Weights of a small mixture-of-experts language model, trained from scratch on English Wikipedia.
Size: 8 layers, width 256, vocabulary 4096, 35.1M parameters.
Experts: 576 SwiGLU neurons an expert, 1 pick a token.
Below are experts of layer 5 (counted from 0) of a mixture-of-experts language model. Rows are named router (the router's row for the expert), gate (a neuron's input weights, with its number), up (a neuron's input weights, with its number), down (a neuron's output weights, with its number) and show model dimensions 0-63. Each number is 128 + 32 x the weight over its row's rms, rounded and kept within 0 to 255. Numbers have three digits each.
Before each expert's rows: a language model's description of what the expert responds to. This comes from a sample of Wikipedia text that the model never trained on.

# expert 11
Description: Short pieces inside ordinary English words after an initial consonant, such as sle-e-ve, rel-u-ctant, d-ro-pped, sk-eptical, cons-p-iracy.
router:061173161175101126117087170142163121189097186137130125082136138138163104088098133120125144143157165109057104149076148162075103156225158108103062123177142088115038163134071103110110142112094090
gate0:146153109170127123122136163162155094151082095118178145088122104147152140166094122093152125164138131143126099118135075155184151161206106126117086160105159161148121097123063106064193153146096127
up0:102160157106144107107124129092189103137095166149159209131148110129101118118115102110106166155094138116121126096169129077096143114152141099142150156127154147087141112126191174101103120127178158
down0:167091125134110149033113125102106099093111146084136091135162118127149059155172097135189151119066149122153054111102148133172205089121181145105212224126074134087112142115158135100167106127090131

# expert 0
Description: Prepositions and conjunctions after nouns, verbs or commas that lead into a noun phrase, such as of, by, for, with, and.
router:125109099151093117134080128152125156149164187142141163096132165127119148101129144107155156048139125108129110166203184142133095155184092137098136193085118100107096108046089122158118099067102133
gate0:126130154097125128116145127100121105106160104107110102085136123124099198127136168059081090171121103138087184124169128176176139171152151138153085150189149156111126111131139128149086158130098173
up0:073142060106147112112147103155140122141104189051140165170146097107172094153152091158167221105080057135121097095114194134159130151101109128099145133078117152122139122139197123161127150139123097
down0:143144113086165118145058159089115130101130101120109159151147186160119149139097086116135113147126145109128116123117143146114138132145113156138228054107154147076136112124121110213201202094089143

# expert 13
Description: Word-initial letters F, B, W, R and abbreviations in sports tables and careers, such as FA Cup, FG%, DF, MF, free agent, Playoff.
router:128123120169136127179106109109143095151158160124125152150149140117161037094074113091080146091098138132157107120134222107108116157129124123130006136105063138102123109176080112171176137104100112
gate0:096075113144104121144206093125123144113146100080152179123121162079159129130147097146193173071096167118116111112070206128175167122110119167169067132124078161119120156092096174142103080106109152
up0:143119129116106161079139101087115108133088116089127105092100146059105124058106124121136124164096071055115144106146151126110130089151088051143190133128102147094088097117145111098167161158132042
down0:148141139073166133115135168170092142107108078125056117193109137134137096087093076199086108116152185077101159131153128093078082118125137098120156117149116148064133168138086169063115164124165151

# expert 15
Description: Opening stems of Latinate words, such as acc, cons, reg, ass, exp, oper, that go on to endings like -ation or -ated.
router:092175151139093146109148180065164134139132150095165176098149145172191085073165150125155137100161116111142161110188169147130137171225174104088093106132173117155143143096123128114168109117087118
gate0:114125172124089099077098141063151118173091131124143142003156172107121154145114085179093078147127153137085154124106116126109097163105089091187188142136154071120106093139177112176201102122133128
up0:146133080123152147168117157166141080155136183093093090080166170127141146127094108123184088099100125168103133125133161168154104149160123125139146088072121086150174156148064152151149113161131182
down0:181121144070163104104091152117116117141100125166122141163165135165208104166143172169165168200102168140088183095140130119072127095117110167131118104109159151137125096107165126098088132086121197

# expert 8
Description: Common nouns and words like one, same, this, first after the, a, his, such as role, father, city, album.
router:171160159204110130153099139098160142117123158168163109170160122147160064132155163111155136175144104146143108199094127161127121143169091147058122165177128126156105110128067111098119075078050132
gate0:150148090141113124161158122144098108083203112111144113140117155105170062163134094099118136150186164168180159094151119094150089171127087212126226134153115135089164128161115104069116133120155192
up0:194171117162123188164133068102137147079124186147131157116096130159139116147140096088172127122164180175148061154101087120157120167166113167134111195118100105145116112139109135125089136143111114
down0:135144124089138122165168121154124109148119138176142089168140140154108167104146028150142157186077134107139142203124164115141109128130188198073121087154119123060123171078134113120174134061070112

# expert 12
Description: Common English first names and inner pieces of personal names and titles, such as John, George, El-le, Ro-ine.
router:122171108163096110110141139110140113140192170105153118153133204145217076094082142103144150132164133090131128197138164146111114150165118172119099142182132127106065102173107083114095075106117138
gate0:128120142114117112138191136118124180124172089093136156137078153094153091123107069141144161124083073111155131130112134151059172089138108122175081145148132098139176142187141154113196209093107095
up0:173085165132167083151082125121126087160092149184126147123124066179145113138151129110111122130131135108147188131176114143117169126138144152078114101143080184147164081140052159059123118144134082
down0:092114160113144099139176115113139129138178204081113124103182116153140127089138106149147137153127129105090140194083136111127154120162109139150155085107179215113064157080136116132158115167059125

# expert 6
Description: Digits inside years and numbers, year-range dashes, and modal verbs or the infinitive to, such as would, could, will.
router:135102155175111156123067122133124168152141192092143169147098131162143114113121138107105136137124152125143107156126143112164099142184119120118090207043111157099108154104069147142124145047098169
gate0:093101224143095125093098117160208098150174149120185098084170129158103112114118100115160089122068116047117117143151108175139085130145182153137106136111132165103164111139117114122092142112052154
up0:166083036144120168187124116138072165073102101070083141123050124182188135134079112181131090090162138148136177062168160099163141143158100160110099091094109092176130089124098086142167139135144093
down0:129183124085094163119163149134205072141104132187132123121094131103118115149104154095122164103152111143136146172101106120038096081142161145138115143128152127103167177155084115150130079117104117

# expert 1
Description: Pipe characters between cells in wiki tables, plus semicolons, closing brackets and dashes; occasionally was, is, were in prose.
router:124154118160123090155070123104114105154141185171138127126109140175135040090139196111103143078132145126121131133115129144135103126158152118105061187117126158108103125086100069088107125133116125
gate0:148116118142090146089107097057082169144134135164122140133128188156185111129134119160141103179127126132169161140157112103164127169218156117211127141166132114100092188119131158099112156101096137
up0:168071117106156119129078107107078199188187152167130146121208205167098138134142134160171121144086126148152121107160094128129170133187150122132173108134104090079149183162141116088134134111106161
down0:128167148176124132162083140090115155144162153095148142178127137048164201070149132095116090170094077155133120107164080141159124194119133095152150156126115108167080152129093133113093117139120124

# expert 4
Description: Middle and final word pieces of non-English proper names, often Slavic, Spanish or German, such as -ić, -ov, -burg, -ón.
router:101092138172131131100090177119130175127180170079104115158145125113101071133129138094130138116184135160158204174204146112135099143133156173130112164135114167137124135147104045143121136090123137
gate0:110083158129181146146151170143161190113096146155129104129058141139098135140202169154085126099125155100106131122153106154151116191105129180085123134110171182131118190113167184135108085059169127
up0:122118143193109129152113097117104204111117116123073103111092133127095119127155116156116161106077173093111147105104185107130141141102081130144063122143121126156184097173121153213156159123137172
down0:140137115077131117097164113166160090121130167097100136161142092134135135117165083154168176090096062138130135120108107116081091135140093111125194129073133109120121130140127122093147113113128133

# expert 7
Description: Word pieces inside non-English names, mostly South Asian, Japanese and Turkic, such as Nag(araju), Kh, Singh, Tsuyoshi; also Thai and Devanagari bytes.
router:113116104228132102137105221136147145089139134146154142113150193111186064146088181091126161125103160159103106171108160145129123165167101112098098135155181123086037140101101077120172104098115120
gate0:165170131138154089199151087090144127080124157091131108112110125105131099109100120117156157134064138148130118146103121175096137058155150106192111097113154158112101124129123149121175145122166112
up0:107146124108134117103129142074110094140144193081111134148051107147143102155130120128131142113105091107142108122130096125125173158127161111097151164137160132140114135096112132116159185094151164
down0:114110094155156045074114144113118116122048077146133153184143115104108181103140131132089096043135115156130178076051103141144112126094121157161173112077150140142133156125093113118150128141123142

# expert 5
Description: Leading hyphens and colons in infobox-style lists (Country:, Genre:, Area:), plus bullets, coordinate marks, commas and "the" after prepositions.
router:143172119157115146160052119130087133150155168095142095135080174179102149106133134121165114122142104096109142151146140170126090153190171146090098200081134133078130099063138033136141114067150107
gate0:132085145128164160124178130083138158185094106116087030114155122176153120157136167158108117120127111164120182137111129104050103190144068144029098158117082153132129139123108127105111145127167141
up0:126199085083133113174189159123128141142185123053150091143100179149106163167151143108201119135153114186131110144134146130108123096137206124117136142074090122125159137123095113124163118146087151
down0:139152079220117093122120128187150076183082122195131120155162098181142132159187136153143083161073143090128155107176157122117126130116075139162156128131072065092159112191121104065106132105114073

# expert 9
Description: Past-tense verbs and endings after was or they (discovered, understood, charged, released, moved), plus commas closing introductory phrases in narrative prose.
router:126163127177098163100064152144167154151110144132154122135108157155160129126170177105140106067101092162116149137185176112142119155175157075098126132164113145147060094111108113100146083116107116
gate0:149110088162153091151140093057132171196142135157132131077162079156093111148109118099122076122156109089153124140095122147199166087123136159144100170157152141209120184126110138124064160060131128
up0:124152111141084138077083151103091077185131100131119152158104087092156142098183117087120177092124117125109097194159060124143070101097169061131129129097129117067151140115117223108124086170140103
down0:104096105072089101114135186136158128184171176152108147164111128151167147104105105118129109149110157144137172127150137125156141127098162090094134147050160161166103084152074119137152150156110089

# expert 3
Description: Single digit tokens inside numbers, such as years, dates, scores and heights in tables, plus spelled-out small numbers like three, seven.
router:090144140142056129131101133137125138141149167142137119121133138180147101106142134098166184119116094163156143152137171113135067141161086155087023204146106132120085139149116110075171164079121129
gate0:135159109138117088151056174134059109153107136166232161099129122087114111120114152141096184115136164123159147140091111074151131128109070174097123142084101132107103162084183104105101055129091145
up0:123082112136126107158132121128142095106143103151164108055152084167118154148143091084091202128203061148132139076109190072088098143144138155149162156131086109135205142146164109148119104076122156
down0:214150087117131112155167123139146201134134121119172173120070096162134140104115099132129106137154085084142158116135162130127053132149160144082102165118104075119153131094144161120108156111095069

# expert 2
Description: Newlines, table row ends, section headings, sentence-final periods and opening quotes or parentheses in lists, tables and wiki section breaks.
router:092111127167124155156118160139144147119134162065093119109100178133131103171137181110122149132168097141164153124130182165124112184145100129074049185103106157117098118132111133132134089085087122
gate0:151159091094139123113155111123113037166169115121095097201137065115141191136163152134124117136130105177118106068164185168123088102162155147150122141100145112157135138091092076140092118078181126
up0:161190082176144138176147119138098063101157094146106162190171074134116199104125148131132108109127168162136078072146163087099149138173146118150181117072102128094136098169089053117174153114107132
down0:117130092128168141139143083134149143117133144103158080115111185119076136136109148071153135122116159089100103148188186184099106111131120139129136171103092145131109115126098172138109135079085111

# expert 14
Description: Word pieces of Latin genus, family and order names in taxonomy lists and biology text, such as -idae, -aceae, Genus, species.
router:061102154121110110120140132134174152128148182147099153129120156167110094171136186119084133137155165124138127116140150163175092128154109120146097154115039184130091087093087123117163149120148124
gate0:121109120068034147125130146140166099124109156156128197073172121123097144160101135094119167139177094136152121140066126087144149145099115120161098151131124160134178127126112071151123107107087100
up0:062151155143146108131169160115114097134184169169179122111152183117143121155107106119067140127150093125105090118133139113150141088103072102070130100156149056162143083184092077153085147099118094
down0:133151131096146116153139116145178174051087100108155042156146114145148197122082031090123118154158087114136132148139130147129079109108066148070075151058113105151158099134080146155066179113120159

# expert 10
Description: Measurement units, percent signs and figures in census, geography and election data, such as km, sq mi, %, males.
router:116164128231158140172093116121208146181126164143092081128110135135159089132110119078146144116117124103126169106189137109102163180153140105174055196121125154109113093114044072111119135106154155
gate0:098147088094126070138128139116131098138116111181139115126128150149126090149060142097097159114124075156123121022165159133180119126182128174097172115110098148080173053129087073105127137147124072
up0:117115161093171104074140115090107151104108152148134160166139111112103142096196092110139171150083116122070140157163138093081108086122106080113095163085191091139135140079146163118162160193068141
down0:144094108124168166139075130096106134162117117112170097073107157068131137161097147110102095104140108146120113118159107146122193084176103126185068175125097148157093146163116175151116124202084131